{"d_model": 384, "d_expert": 320, "d_shared_expert": 0, "balance_loss": 0.00831, "beta1": 0.95, "batch_tokens": 65536, "dataset": "wikipedia_en"}
Below are experts of layer 11 (counted from 0) of a mixture-of-experts language model. Rows are named router (the router's row for the expert), up (a neuron's input weights, with its number), down (a neuron's output weights, with its number) and show model dimensions 192-255. Each number is 500 + 40 x the weight over its row's rms, rounded and kept within 0 to 999. Numbers have three digits each.
After each expert's rows: "mostly gets" lists some tokens that are sent to it at least half of the time; "comes before" lists some tokens at least twice as common just after its tokens as in all text. This comes from a sample of Wikipedia text that the model never trained on. Tokens count by the router's weight.

# expert 14
router:545474471488412561541517483495511551539501446504522478479504517491462461474532423525518470450480509449530508518489504547492501512579497557501523473482432554517528502522580454507461492547521502
up0:458478470507414483545469500441476475436518429435499539462522525581509436590444477551484541525441533529556498421460517518514525509537526504458446522542515542536500462482541560456477470523563507
down0:546488543480494402528506563479467522528518501467501537577506501408519524507452505525496443527443547454483535532459514514508574564509476539486571499523528571505477457537476483502531554485515563
up1:596504471517520483406524531519474515492497485471594466498568455538466499521466527527523458498481505484511542440528491530450550480502494488523439464464474493498526509505530494446498550519494526
down1:612494498472454606549493536505500528520452492468486506560553470445476538510475442533591506582531540514484498485524535570437477511431535543545558535527478543585531501512465497542526514495526447
up2:461534520476551491553467447481477443549502541426513451506511455621580513506516531479486532461509509509545506575497490354500475530543474451414507514485561510409529636532517562492416440469477421
down2:498489610486516475492478516479524493499458440498481535481538539482383477514535504490511488595444503538436442474486501497471548465477486518544490528454563452444500503527454458533562531476483485
up3:523564506469506504513493452465523537418492445450469527475533422586447485568515465480473505488482461539509468522482557435532517518499500497454519447485456485499464489479532553469493471424504496
down3:423444538436467479549534494451514553535509559433549534530518501402460493520448471502504474460499551494477501524556484518495495528528522449473414545466549508481536498428488464567399518507562482
up4:475519440542487475531535431536505542531508500520550472507527510494460551470523469530499442512513521370514503479484490481544573500551479463548522475487469461474518538474495430500422511480532528
down4:483399478466500501525370465513516427557518524476475464526495520463475522499515498514571557536547475521500546541521434511501479499497513414491469452474459527527480498473505500490637490487472505
up5:528557506552542537466517489503476395479478516522532486447513508503474557517482534505539539464498489505618491510549503529486532496489476493465534508485494480497520458520488571483483536524470488
down5:534542453548469455466526494455601497428487512469524543584499468487532523488541470452498530513448513461529500459540480518498555475555537473478510501516550524549480483486530560454456449465503580
up6:563462435463483461576540537446484518582505489524491536564531559496502445561535533574458508539539513477491548495615515518490388459449539526526550550533493478502476473534501436458468496490540517
down6:521490550585580482501540494456497480467513529436476478497509486414466499459528493519464525449502504399553491524473458537487528522514513460446452468503422492514453546430422497445498487484585472
up7:442436488431511525507484518458491465484464427534465524488543494560578482516544480516566483469499541531483522537502532531461468539514518491499461554516543568483431532468449514552536497532498584
down7:513455510520406524444480526518457518544489528496527484508541523447496501409436526515453496518513567485519522497452517462536484547436504518487458432511514490521552531463488512544440498503508509
mostly gets: " −", " $", " £", "1", " +", "′"
comes before: "9", "1", "0", "8", "5", "6"

# expert 0
router:473552571524578490488500514482513464450490511534537500538548457484461576516492455524530558511473560544465484465515529518466514514496474454555523516496447438462490515473521528520500448509545521
up0:471530485547511535525492529573444472505484574510514547544447473492572527542430455528519552475546520482510472495545524518523482501452500457530517533487520465463517473455502514461510515507502488
down0:527547510528498471522529483500437458519542481592527430524585457531490453507505508523438511477453464517481486542463484433518430464513545409523503457487477415471562442570520527525485549516568489
up1:510520508481497439571492490476545513442509553498529513560505549456467519478565522478579495451483585497499517537473517504525529453503462496506459481509549464457468543480555522541516456548554564
down1:554476498543454454444496524519506546577509509479527421470480538517556544570488519449530426449538515526544547494533502553507456516542552544536484469494539547509469537479450454541485541581487504
up2:500476557521486461482501584503515541468486501560454483478551460483468502518560533475559511478529500510524523530556443515524505533467503490428468505497444474549549462500579463523504514530485518
down2:473474539472478484488516542395474478476495479475453447524552493456493541428452508489522518553498548493515506526477478543460452490430477532561535547481499438555495497545477478511439475413540493
up3:594479454508544520508458617476561533585534502456545489478505543560523492486569510511561469519553529508511509462507479566477522550420541557491498482511518478506516462458484554511517568464583512
down3:522494586571466481504501513461456509462502505506544524516484487545455482450435549547512536559533524523535471472573489519450515555523521468523495451509482461572521535539484498496526490496495498
up4:454535479463489465513441456503476533486559527495504478514475514498495577532482498466501473455614543548512466428480535444471445445463497434539477478539514499488392565459498535510544478488519493
down4:539506498462475506487451500514469505434506542431454442502467482452587490438480447493522468513481563514530519538538465554495508509480560523502464525541426422475571518547461459484436478554530526
up5:512504466550470452545448504503473546431519394495488573517504552489500368506513541540508518489456521464475427525520523519514475535538505466520550467520476455462582455443527425484523500475571524
down5:459510452428611511513517485553482540474549499468516516462528496509526578552528508493552449518470497460524511478519543445477545497486448497475472500522510532514524464524529584556467489496511523
up6:528589542505502495493441493458556474424516436460526537512517505493505576481532509526470421495512516446483498436475484480456449436492491550523452533525499483541491499519442500446471515489426483
down6:508474512507506507455485505497500455447492464452520445490477530450516472504480511504443437468529497524505467541516479407583515523414523496512577430484472552475515481431465474457503536493533514
up7:518516533532522506479479420506471495492501541542548495492422439465490537447499417528456524449553460456453469561507517503494494472501467445449552540476515412432507513471507557595473495506503479
down7:501481477489478453494620528487424495578520424514523507510516444501483449520477523396498487516497486514523496434536545485475552483417498525504478485468493548489490535509540458469530499494519530
mostly gets: " died", " development", " life", " role", " him", " events"
comes before: ".", ",", " in", " and", " of", " to"

# expert 8
router:495454429458552487493468457531502478493482529493485471487505491519429456519489483519508461405530517521544521526488483464516468468443497503455483463510532610504488449532486516492582554521491483
up0:552468556428477449420448570505505509493404479459514514494455513496507467530536462507456479506523456501472467486515468565527527486532515528514458512454479475504425542487486496552534492523528492
down0:490439526490503444532524499522456501479483566445472520522443460528567475571530472545533485496541505474526475535549522528526519547462476501496520369535472524414502482558522524527557528450470441
up1:437441483476505516516503485576500511555510480463431535426461538553431520475498504459477469460553476524462502484473499484463458498494491460550520423449500560474534524526585591547534532475508519
down1:496517489557533534495516453491513528451400560521434540490418501568474536501496478496409483538535493497369497477451512510476449433541496417422518543461486523503583488494470436468532549528523551
up2:506483488505455505466483474495476489507526457481485495460550458514576505522423506477533458506545461424468552479437460504473505545539561532431514510406478465508515509529529517446459486550621464
down2:467453474510562478513512567499563436444502501465490489465529484462462519540502541471482570460495537507468513520487462471549456493510446474582541486533558543521534535514509450483414448431521456
up3:517505459459489471541532455435462411483565418465499552482511488519428466457469509481539418477549493486528519509459468438538560534577506555554545483529490510464428476471493556597534496498495457
down3:481486549496487493514519514501508475506487473506506512525427555472480467498495583555486484512474486513433548467515562519483527506365484502433513610505455507509503565529519484458492539476458502
up4:466508487504526523538572524459482508470525526481511518491494532532489496465471480501519476503439539511554451543473516456460509539490476585557544473525531541461500483476500467544471474419507433
down4:571500475551476493548526473475545492597494460511501552553404566515551491479512520517480484455477450516534444497405529531565484457540602528500483420549514512549465511549521497481469540481479594
up5:382520483491565430456504442524555491538557471573481515474513524475471451462542502466531486473435477441522533617529473519518502498477459491551430440478489546531517513487489450492493506485488491
down5:465534504530476518495514560565484502557516500492511457500486534591498534465468511482418523502478482551491500541439486533512509517531536509548483480433483455515485415482482507466501509539506519
up6:554460491522510537501484540539470514476450497519519526515501528501475497569468502455534401507480449469447501506527567517419454454514540489508469478400447499517410496475538519504509455498519492
down6:415450544484585506537491499510524541535481475488453481501507505479486523545514511577518449467471451511490505473553524496448517465520516481579578504470519541434486476495416538518489497523487512
up7:543452537436519525537487436452455598446479459511519496455522507552445460514418507462558520474471455543485557485476469505442537501562418512553490493544465546492447515428552444493518515453512464
down7:488532495461509490460507460440535475481457490479586508494481575519559474483465536462480502534540581479510503433495509449513481454512547503566458543505547524478474525422518442430567474532534559
mostly gets: "/", " New", " non", " inter", " sub", " Sub"
comes before: "1", "2", "-", "=", " York", "born"

# expert 13
router:514535570547521546470552479522511521465546476553454464459504462463545634519445500531482415475479482550590468450542527520519463499536523490438492471503528488600506525500405512514494523437495509
up0:478509498493474453513615493507483477479493518524491479480435518510485448474474448510510453501448494498462489526507502507469570488528427510471523469513543549517539468534467502502549528448505417
down0:495543477501426505457520467585515519466490372571547442546501433436518552517469435502490526469485465580525504491589520543451503451529605518520452524514527524457478497458464508466475492542552469
up1:518501447470483447532571475473532438437563468490498462465531540494458472536574463487497450518527389462485550529509529436460478566480547503452531528501557488548439490529510546476435505452547486
down1:495441473517568503457541492468547534477479523513508513503534509407589499490493509404506459512496474477456469513482447536437515495403526444513520510529478498484535538542461552455525495527560434
up2:482547504527455488429435528488517493482532562498380538411505485525524519439453521503576484487550465466534454518545536462521431512508463515484502496487462484475531453517536466503457553511507505
down2:432535524553526519471462508492520453501490535553492378507506496508538504440512551580532537491501514533528489504448493466484567559457473486513454576524461467510498474521504544493525477441525395
up3:514492504520516501497483506441566497558550479539449509447468557431451588539517524412506461549451534437542456507526445523504467466499471497447539545498468497568565553531493497505504570467547516
down3:562548526481503485468501462524526461524486501441444510463511474476428483469576506495525536453469590561455552487408573615472536503477515532560537509508555485541551567546504513480500507448466460
up4:437474545544448504476554428545445527433538456510515499535485529585547438507429440412531495529485487457417485523505539550514466394437544558440513477428475474575540439467523524537514502474525527
down4:532478504489516625459530462482502466492492502465494496448477554463453452465482484473491510578476527540533413515484551470429545497566542525459503500523523533493510561487508478507535525476518544
up5:513525453484478506506511509494488437510545567565494513481485501550527480515493455513451541484508577446527463484478489551452521514491499462487548547463528454511568572452422571512541460524474542
down5:545516492423546504468492441474555509485425455514521458510560482493520527386507532501509458511557553492518479556471516498450538512462466502549485497487484548546472503554509502473527436518528445
up6:491502543617487478486440442512487549538504482420525550526447492514516548499516435438471494452429505454529458454454455571492448537526472512552502432522512523506500524466487494507577467465464517
down6:483415522513529547441433438498566533543516510450561500505497460507473479534501461537451503445472553520483519497482520457482591486528508472485550509500504576456487441505512468483502498508567460
up7:509555478541529550457535431572508434470528513532556514535510519541483530476590469557538529483536551464467490516552489471550520478577463476466547501414543488520406527532470518445511502469425481
down7:490564533497537493488488503413471568525524530496523510541432511507457443561497491461484426490558536517581589445469479458432419521487498552425479515507497491479509419536407466457459453484483510
mostly gets: " more", " most", "On", " much", " very", " less"
comes before: "0", "1", "9", "2", "–", "8"

# expert 15
router:539464519456486464438527496525448494429531486453503500527478592528519442479445532536547454494503446491499453517536479544441478477505507438513538552544514462563539533541517435496527474509514491
up0:466458489502521491467578483405469466487524493494422512479502513520538565554514527512495524484595437483518494556495538474602415516611536477564453562513529452518513555482496562510528502454454452
down0:421508446445527510561559491486469509500523485454481502529496569570501507400522498433517450490529487537538505496481469529455661534515507528482515550434511484508558494471564525427447461501495526
up1:601481465499514554494469525509573488497509449496477585443509488487538501479490534525494557553497504507488486501467518508496537534547470479447539495499537484559537593554531457562485487473519515
down1:504538555475495541526510496502451512537447561583488516477465520488480568565542421510485506577444451522509485484492514494494468469487537466440501494478530536528553496482497533506551501481532443
up2:527470552517555492531538406544481446507522529507560549514500468487512466563500468516529473458488408494519496504486433517495489457501455495518470505491480498471550502501491429460526533501556446
down2:461536508404496454473540532517498564427497578488478537496478534524459476471526500464506576532485575537467495571469446540488467506447421462534479548515506428501539419519520509462490500435477516
up3:446569505566540502539508489490481515454438451488473530533525497512536506493585493555483449549475551441515492491499487367471461576571455483474552503501502538515469503551493494524520606488509491
down3:479535476554528499520536571464438522471492485474564475521435528570479454486510469461529474503518471496510476508464493456511556445574546519520464441501511495527537504544521417545535512540553490
up4:471464500503497482543527428587479471479487550478476490468518554473492432498511566485458557551557541490539497494534476532517452469566517503500397489443533492495501668445555518491475537456528545
down4:498474513505524544519482494490499454533457518511472494474459503446457531551536557429480494577501539498512503482466446478442543485515482550516533528551504567490499499555440485472579579511530491
up5:541502418514521558498506453527499465474513544466458533488449562448511530516437469501566481542523498426446498474438506581473496558565446500532532434534476550517453553478445505485532531473466463
down5:473503494514538489551448454517485462429493521512418516522459518502508460517478465587540502518512511533404500452502550507495439441477501526481486476478570559446500451493581489460439509505464523
up6:498445522497486627465455504523513512527486545501582478520568497426491510523532409503442480527481483549493522467565537525505471515487504551452453462517414449494505516474522411516438495459497412
down6:489517537454403525508426506511486506421520544457472466483490429535504502504511491474525490456477462535436477565526494485499512497476438507574548562442444525560571488482444521515528454453461469
up7:461491513495468445465507542553452458518509523451549497487540443526477467489470551455523482539452452523559478494522526488535529525486362447538509499446499469445523492525593522539508586513527454
down7:545452490518477514467510427521550533516493489460519582469445526544423490532455514461517509616487493605528467514474499463533479502470423522542490557527482478477521512512516503403514416528487473
mostly gets: "==", "===", "°", " ==", "″", "′"
comes before: "\n", "|", "-", " The", "==", "The"

# expert 3
router:516417514429485478573487557435523504577449534446544489516501425511549436561506507469519452540541517454530550463416483505494520522495479546514487506486549468476480467461462530440476600468470572
up0:517504516559495527516467533472449493454528471464509496546541472526487482508521492483569507499615448528500521420553471486517501484550486426524491435414444451515530546459493511504468488470457596
down0:462474544454512512517468469558521463561504510483533523399464500555498479488557481457536505517522511428517484532419497488503572506553509550531559509532583503433552508563442503482574475540451472
up1:490479501522518484401497516447521464472512484588514492584546510548509505475451440487517482502531501487519491467546473472498521446514465451511493445518499432576507514459492553495455511598462521
down1:524424432477466489426486594467534446542459529471467476508533432446464526605542536444454537431511464538487491487509516507544539476529519473536527519495494511542537557503431510492456536472538556
up2:561453483609440548529541562490509506494505471491497525495518519568437478512524420453480538535448490482493501498542471509498502529538460430469493454459386562465531458504548546484551481464618469
down2:446538537505439430433456467506576490489504562467441517497492485485494542507563537504450535480538534464465566541506545427533456597548482519492466478498541478436533468478492478545465466516496478
up3:514507586535465500565439496483526428530495491466521469518494469467453493494515493518518545483448452471517496491539483446509512532556504507426479423556443562549464552501461525487471505548489475
down3:550513564533517472556473532496502495562523392574538493528569486499535453540472515505548511439510503543475487506510514539549491482503479413505471474540563505501550554523476475506442507528512438
up4:524516507559456540466505382484468470551461494480475420505482528524527593492504454526481492510547505393445569513536503522495477484583494511470446534486494534583516537494447487468534463442523467
down4:418466498503480434499499534515491532442476447424559561529453509487539474535480524546542518509499537523466509483524506415435514468520536468489528504562496484517589493498547503504516495489503450
up5:475501555555507499567473405452476494514525543552489481474476560504486466540580493488436469545549571590562495475566505533483508498471513505470624497478513421487449510594467419481452479518493507
down5:489519488496512533496526497497518444497503503467568601556492491490466501478558543496565509492470595489479495487536517493495500455549494443482394566533524428478496505475520480543457485414563478
up6:490491521545475485509561517485482482502595527531505567522523495559534619475517497460557480510486489550539557492486471494500446470490451532484443532520517480525534478504456561536525513497482491
down6:438490465550474502511470483462507565468463483472483496490448576498460461528535518507559530441447550567488462433501475579615523499519526482514560451534495426473503481484500498546554538446519571
up7:474543596526452443470494484515481444443486536473447552561538552434516563471528477493559524543482525483549519497487431526516458510509465484504603438554477494461490473476512507535581498540496493
down7:522539457462568511526497630449560498531479518467504461578528469522484473482518504539513478600515510507523514435467481507487536436560550492474518575523557459449432522518453477553436512550513528
mostly gets: " at", " with", " on", " for", " from", " in"
comes before: " the", " a", " his", " an", " to", " her"

# expert 7
router:485614465530507423510516494469485510533477500412452545438464521583541502550429587487505430567440520528486555542493489464472475526489489511529500507497528449443448523452438465506549483497516504
up0:543558460511419490538491492572559473522429516570482479532455555581535635433478536443531475524464483479450485476536518437510514501472477554513460503504461447519448519531452447483587543512493487
down0:480467515537498482450501533489507560552487478505563504466523554486449487541537529563436561509473523537535477447503518512452570561448474464490478524481542532470510528558569498508497492542566415
up1:524538460503449542428456519523497489438482544497498494491456516477458498413444535523487539519497502555515447549577502509514503558475514568480487552589505559454428491540451582464567531454545466
down1:526537524491550468536494529416482475461497480534473507479474531531442517512548485454464476488513469513519542484414469490472460454469535494540491453435538453472449536483516565453506575506513508
up2:521456509494426453488505445502470515545460413618417505450567500484491501513523442463497501473515478520440487449444508544447595585566489505420546528544484517539512422513525495498534507453539535
down2:462416461449492526493488546516450484487509515564485567591506566511459501464419430471534463477448509457451507465469501477481491517486480528577518463581499522572495486557493534494471548572417438
up3:501517473539507441536470490446526450526452494466525501549516554475502449468517528541574480526516582515487521474584529483519498530579487544526461513497516427512567465497508452427445535431440463
down3:470485487510553528499505552563558447534466519519510433486521510477552474508479509449457515503491540485502525512434489494488471396452547453503530417500463521438465482429459518514518486455589491
up4:498530541516472563494496546494495482511469498566525475496470411533495451493515503413402494493472562501466527541506533554451476551592472529491514456421536451500473557497503529541535532530468498
down4:508542533495483535491549502528554458548523500457574457494507463552509469504441467471548479579413480498522485580486516420455586501546509522541496513512471504486479496479494547501500504491454443
up5:492531476561458472476513495570476490438539495558520528517574525450467457534555479527543484483487528479494548469460422515475393408545487467517507469532447466515494520442526450585569520566548539
down5:443528583511447482493546514547434475494513509460473533534467520542538454552486522553467470408492491534504487496520531541417426496506474455516362493530488507485535459490500525551502521517522474
up6:529503472524521536526533441451530481537491520490518532505503497537529479559549572464580479487522500513448469569422489501445490483521490497502462471451503461531510448482526537496470525588503496
down6:499475528467461505485453449410472479487422554499456455520413504516535489472474502462561579465506394484495517548613624496507533549499514496445545569558585457473475532488513460490451502450510450
up7:562551494478451458495507559544455432515483472560407551436512482499516464412511530504416492508545499523493486557397481496536505481543517469518467467529472475517475495438511479444515555454457523
down7:555529426491523453468496501514449523519484423537547526516539507522443501549507510537518528592493506466478543521472462551533445432504438478504517541472469484499483600565484478522553515521476461
mostly gets: "|", "=", " Robert", " William", " &", " John"
comes before: " ", " B", " W", " K", " A", " H"

# expert 1
router:472521458466466467561500468473445478548452465554560493529624565456471524511451522475532431622489549502565476514502538524496446494481534465479486438523465466444496407472583528532492525482507520
up0:521546630494481481541535502496486433517534497437444500463503551492503510563460580425471463507512485470517484510579501484506493490477514439448488532595512405504542468479550459428522485447492524
down0:512566543530452519505501526521534536410492531456474480472526505534536472540543520492499403518493497539486547426525457464488445537414438527502492447498481470560405541555482595562461562532530464
up1:528533456551469484491538496545490485495468556490443440467560494482463435527497497479508499534450493484469459501505517456485505500482486515495482481515521470477495461558520541543543587502506376
down1:552463526454503543506444520477554453495480557523354522529519537518522489490477446527507488497527527516575489524422537517438520532510483397468588476454493412527470576504495536518488442534487509
up2:525544512478490491474491492535469496527508448505551569478459488474494503511450429507463450499496524498539446527518510460528507489473509462434593488420523510531492497519501442507577493568456511
down2:511470512487472582524553469525474484528477512520502517468538494413444457494515504466552485591518500509474445580482487454502521495477520458574377477431492451463518532458521527498623543488467493
up3:453447463466583459476491494444486460470471501514546517549422537499436546458551438528480537449489511537515461518502557486532537439483452445557522523574498437479580515481513458466527529502503543
down3:479500506504394481467522450503523388469448513535524532595564517537474461526452514490524479359581516489499599483500509495571454479450520595559459429513460535529512504422467468602465471478549450
up4:503433468480415442568543581486494478465466537560508509472528465495576526550464481540576421491499499526547496468533543540515480508421554515423533606509473561470537565443507453552533498421509481
down4:531500564455492519499500570462513473474474507495463481530562436492535487607533457510481477530522471457484644485490502507487518570510484563423454511520485486482490414468493507532442513498427568
up5:404508515475545491487470557555515480484508435511521482488531517556497419487500523517464577504563496427495487494487520488506488467504454543526422498524441488543522426531523514469542505500500533
down5:501406509584548477462457545499555464582479469513469513481483589497523586491435491587391488425525489448435432426510447527470554512569533477471548457543548501491532481487473486572470502570451489
up6:538494585463542428492495505463509557497424430497505468520548507500442495503482472466529503528492469549514546477548514513521510511520508508572446511519488488516509457485466427516533495506502523
down6:494522496543498435459521523457433547476532576509402534472477518494531522490512482557556528542473458506527548507465553427469533508489532552443523539449483460454482436527531520548560525487543506
up7:517482498549516529507479461542528431523493482447488496534571510523438518493388491440498537506483517473533464424452462482465452502496548508526542463430417486490501395475450474479514504484538527
down7:493548461439439423454542480531504477514499581475523506480551435454528497579524556482463511569561446544524537466470473469475476511538577514455472517522489518514462489467479497474495468548496511
mostly gets: "า", " ●", " MF", "ร"
comes before: " |", ")", "),", ";", ").", " -"

# expert 5
router:473480599452471483471485412458493437435541493502480534456586447489537462400529562517500546485519559524502509491551490566505532490508447459485451483462467443435435497558536426572489471568528466
up0:506496503517548478543445485524461493478455508518595564490521490478551556583560371515552508548492482531468466470498546558536485506517495516396499507530502444533531525476508554523479494510466538
down0:483490529505469465451451491503489494468533441547516473468399515530549526475537486498490501497437451530449501508560468451516460571536443536516426569526500543461487590451554433526456431459502462
up1:490478550478514521504454360496512499500493471479451502475502560447525395436485513458560519448532532503439510464445412456473467541443541543454470538507474472450476550485437458482486496548474440
down1:525548479563508405483480548557522505506483474551528519551492397539515581540486495477459512558479513542527487500539540544511570516531438535544497450463583528527520478458480510508552602496535446
up2:432499517480392495514486496513488509454517482557574506467555477464434529484512450537479510511513505508485406458521481421502508449447517481499431479562460490468457485506503514515528484518483504
down2:491462455510517512481559576509582519517531445483434476483492412506549490562579487430464451451462511510521515511480490484509444551505473522560482545532473497554456437486421521497515484490570469
up3:456514535463549450463505470509542491521395483523504460488536378526518483594509492518529478548498459534488485453531481563535563517454429539541535479495465423475556532522511539547525482476514469
down3:626484456514502468475486406538512434459559457470545454460515502506546437488484472516525539522500510520525469508537517514524466445503538525544529458534510397520474546560576467483528516517554470
up4:547502498473460479501522454543500466465439514533498499556496465507519429544503503500486428500494443548457508506582479485513519481502549564505547495578495463450539500480507533523497478540486495
down4:487527523491474579520518424541447500499574532477427547508473586420503485463506497551463572495472521446469485492471534547511512451471494482478529513490503488484508419553496510492457509515503459
up5:515512496484545565517568507561486513478546525497455461504506606483498526458466440484466527522563478468562408498488526541440528449531538477460458480443486483477487555519455540474529500550511462
down5:523457483553539527486556465506496469402466478511515413535508521531494432521570414518569472475517506498529500516513491485452546494547551468521498466506482481499491529496510491499552505496495426
up6:507536524542533472475497509545484519474524485512517489585506506474438477531529486500444541460498496443571501521563520570498480444478500554470504472496528517417493497593476520493454498461487482
down6:459420471431455481520521523500557509533511564474564463451560436515513621456529504509573478544504514487491481472473560516431591583518551495472499522491433525514517512499508559468514530493511527
up7:473556470469473526546553498484487505474433556481518536471470496541519496469415498519520552498503457470463557519484435516542474432491551502526501500509442516507507501520474539576418525486490470
down7:528477498492438595501455546507504524498507492532520448518436486557554504530466537489527482535524511553511522475506553561498562433473473483475504470502476443503540516547531487541551470479459507
mostly gets: " which", " who", " when", " where", " they", " that"
comes before: " was", " is", ",", " he", " were", " of"

# expert 9
router:462537458533551508484461461546529513501462522455480556472520616462432511543469428511531547536470591540604524502442553522529491502534524548501465396534518450585499555544415518516462604516473521
up0:508459461482464429498498554482502478494503553475485504543562520494476516541541494556424583558550481458508550496541565443533442454534525463527571430432495494493531444499538458458468523519480513
down0:508546494549481460549465474490495456524510496549496425501499478478449526472561504497508524497499483600588499545464465519453490495472609500538513470525476563511483475535466473491517551507517512
up1:534500555458516535478513449484483478471547542468503516505470461516467535510509457441517516500482520481522483515562493443516554454502448548493499529468492523450513528456498537508483442479459480
down1:552409539535532489483523493433515504514438513512551491494487485475542576479472409460564495525494538542473533511473452538530448501495515538396559467477491488490480603478522554483525519446496511
up2:531490415422502516475568461474469495443474426512538506488505513471456441485465440560517484499578526477524429432453522492484479497570538533514507500537449550524490506484504528544503526492550453
down2:501478500487453461480456453522443485487526510526470549534509607503523559567482487496481503448555474548546456507570519478536510534508436511489519559520424511475500506517525571467468556387502512
up3:416510473479494506476492552494533515538491527496504445446489478504527497436475412459517432468509483500473486468514510514474511458530531458480502440512485449556471545493505484490500540508446471
down3:465432501499560432470473638472510617554513573440456512450500504582458477505454483432558447463505376535492537478485528511501463516535499588427498471500521514459492520492464478461510472484511477
up4:532555435425488415439503509522501549508463531460567511411486525470550570508517517486419514496492509421409496464476483432494447444492524490541434520518446480516537534445529488506537539489495523
down4:474501537504491499537522511509414514487494485410423552552508480507512505482499435495508520460545438484497483531469520563507560468476501560488530471497522484533483552485491484471513585477475520
up5:443510488541490488473561464522499533538449542491475489517507495503469498438466504483540519546426513474518450475474461491489493517486503560515512554439489469440506516412484538485481540501482493
down5:444452512448475547537484561454492497463513498471562562496561469535503534470418475478539474505506509546528540525450515475511545389564549475429528511510511533488449494446496500398387523486470567
up6:503551478515531405486517539526492460505506501489522546494481465528496537491437535553496571497486476426481471395490475399508527518588492510515471513507501521443509525503463480560411470513536515
down6:486541521509480497503518489474453508440509520552505459499496467496552490486482456520513446525459571520463518463491506505539504458448494492533494527539510437490551464540528460520484526434557532
up7:478506477538514468486503491447512468597527494541496446482481491464556494517441512528510487511619476546509513505448451531483511536526503491546487453501464484511537497548478499477463559458505491
down7:549570512465510475435458531464556508505556509565542506439548530513503460440384489533525489504495486520499524482510457524464551506475473465513531483443489498507429439570501495448504508555442539
mostly gets: " information", "History", "Scientific", " Central", " social", " Animalia"
comes before: "\n", ",", " (", " of", " and", ";"

# expert 10
router:504437507522431506539490564486465478498478446552529493548445460529446561506510472516430572505470427535472468542433524441479556528523440481469515534541490483481472533545526534491493464476472509
up0:531351476549518501507475468457450405427482491486478472452493504580534438482498505563470497558493410527484501538509459444459436481476514580431530478507464512543529559543567518511411467535503521
down0:479492504469457427446519556509564481509521559502495464469537495535535457506515477469491439458473554496485542468503524533476458509467500450454539536547584502452462580500498517541559494501530541
up1:516506545509572484537488471494496548480496469493469473447481491442451492513441509511494482496452464498505476489528499440527517490517433524468439492421414539481445468570434566541532461505450492
down1:459431583471539554491535507543482512480546505439471482472506543535434462429500506523440485537497492502575472515496415483464479506451460502496521479466529567565535440546413505458533522462481532
up2:518513468505462496487499411567488520507476521549444560520531506510541524500426568487544450516575488513556534472476493496466506630565434540507491441538462544463506545547454531478478439427480549
down2:465497454502523563526498539533555500487460488449515485510462512524492523471523559556550518478503538542590499456533465550548545482530520533489436505443600456507496506547455520539492462560416539
up3:485466517556461507471428511497512468432467468437546483512587475509458512588493420465458502461451466531538508519459475509472546492484484500535513506504510484567463553499524483503492519507481477
down3:548511517441502479455525535496501532558553530484486495471557480489562490545553517548463507493512456503515423494538482610500547492506503465497427469415467537536472440481565555569531501499494559
up4:498552417508524524574454497561509453409424579536475480495497514505506508458499570445476505456478461481505508507447532466444578439439501536532506596470525491474485533489458479483555495497442505
down4:568494483412542574541512551534532484467497489500486504552525532483473486408498596491551519563446521492523478503524527524526555548461577553532488491460494513415511546485555431497426601478531512
up5:500505472573478462519545493495561491519440475529534480442595496508473509538532562518504512531547539546504505511428486451504495475466510478490518502516486529557481511560506536575526481625503497
down5:502519540504527536507534489519476487492515573491485514502471538540454559550534465525555470495541475463530511525500548518530472473495503551549536451541506563578512476530456473434535477555516522
up6:426559459522433472488520475566457441484506510548500533471474493389554547510502553444540501426522484528463422494542566566514547492553490433527539471520499449575462585495534451489541526459517522
down6:516533467561487500486551496519525564555507477518447487513509486609530511482524518439494579538487538451391454455390424533536548541490422598509470502467485575539414512574489459448494449424487472
up7:447485480434496511515506564477492467546501556541543491492540502478507477461502494484473507528386471526545466502499515532451431568534446544533512517462403475501449529441536444526469435511518429
down7:522489488447497537479465479451500538563491487481493560554530483412525515536509515557537488516407477521439519562465475483443589448537558441481479418521515473462569463497501426521521493430554511
mostly gets: " Location", " Preceded", " Coordinates", " Jr", " Genus", " Succeeded"
comes before: ":", " |", ";", "\n", ".", " ("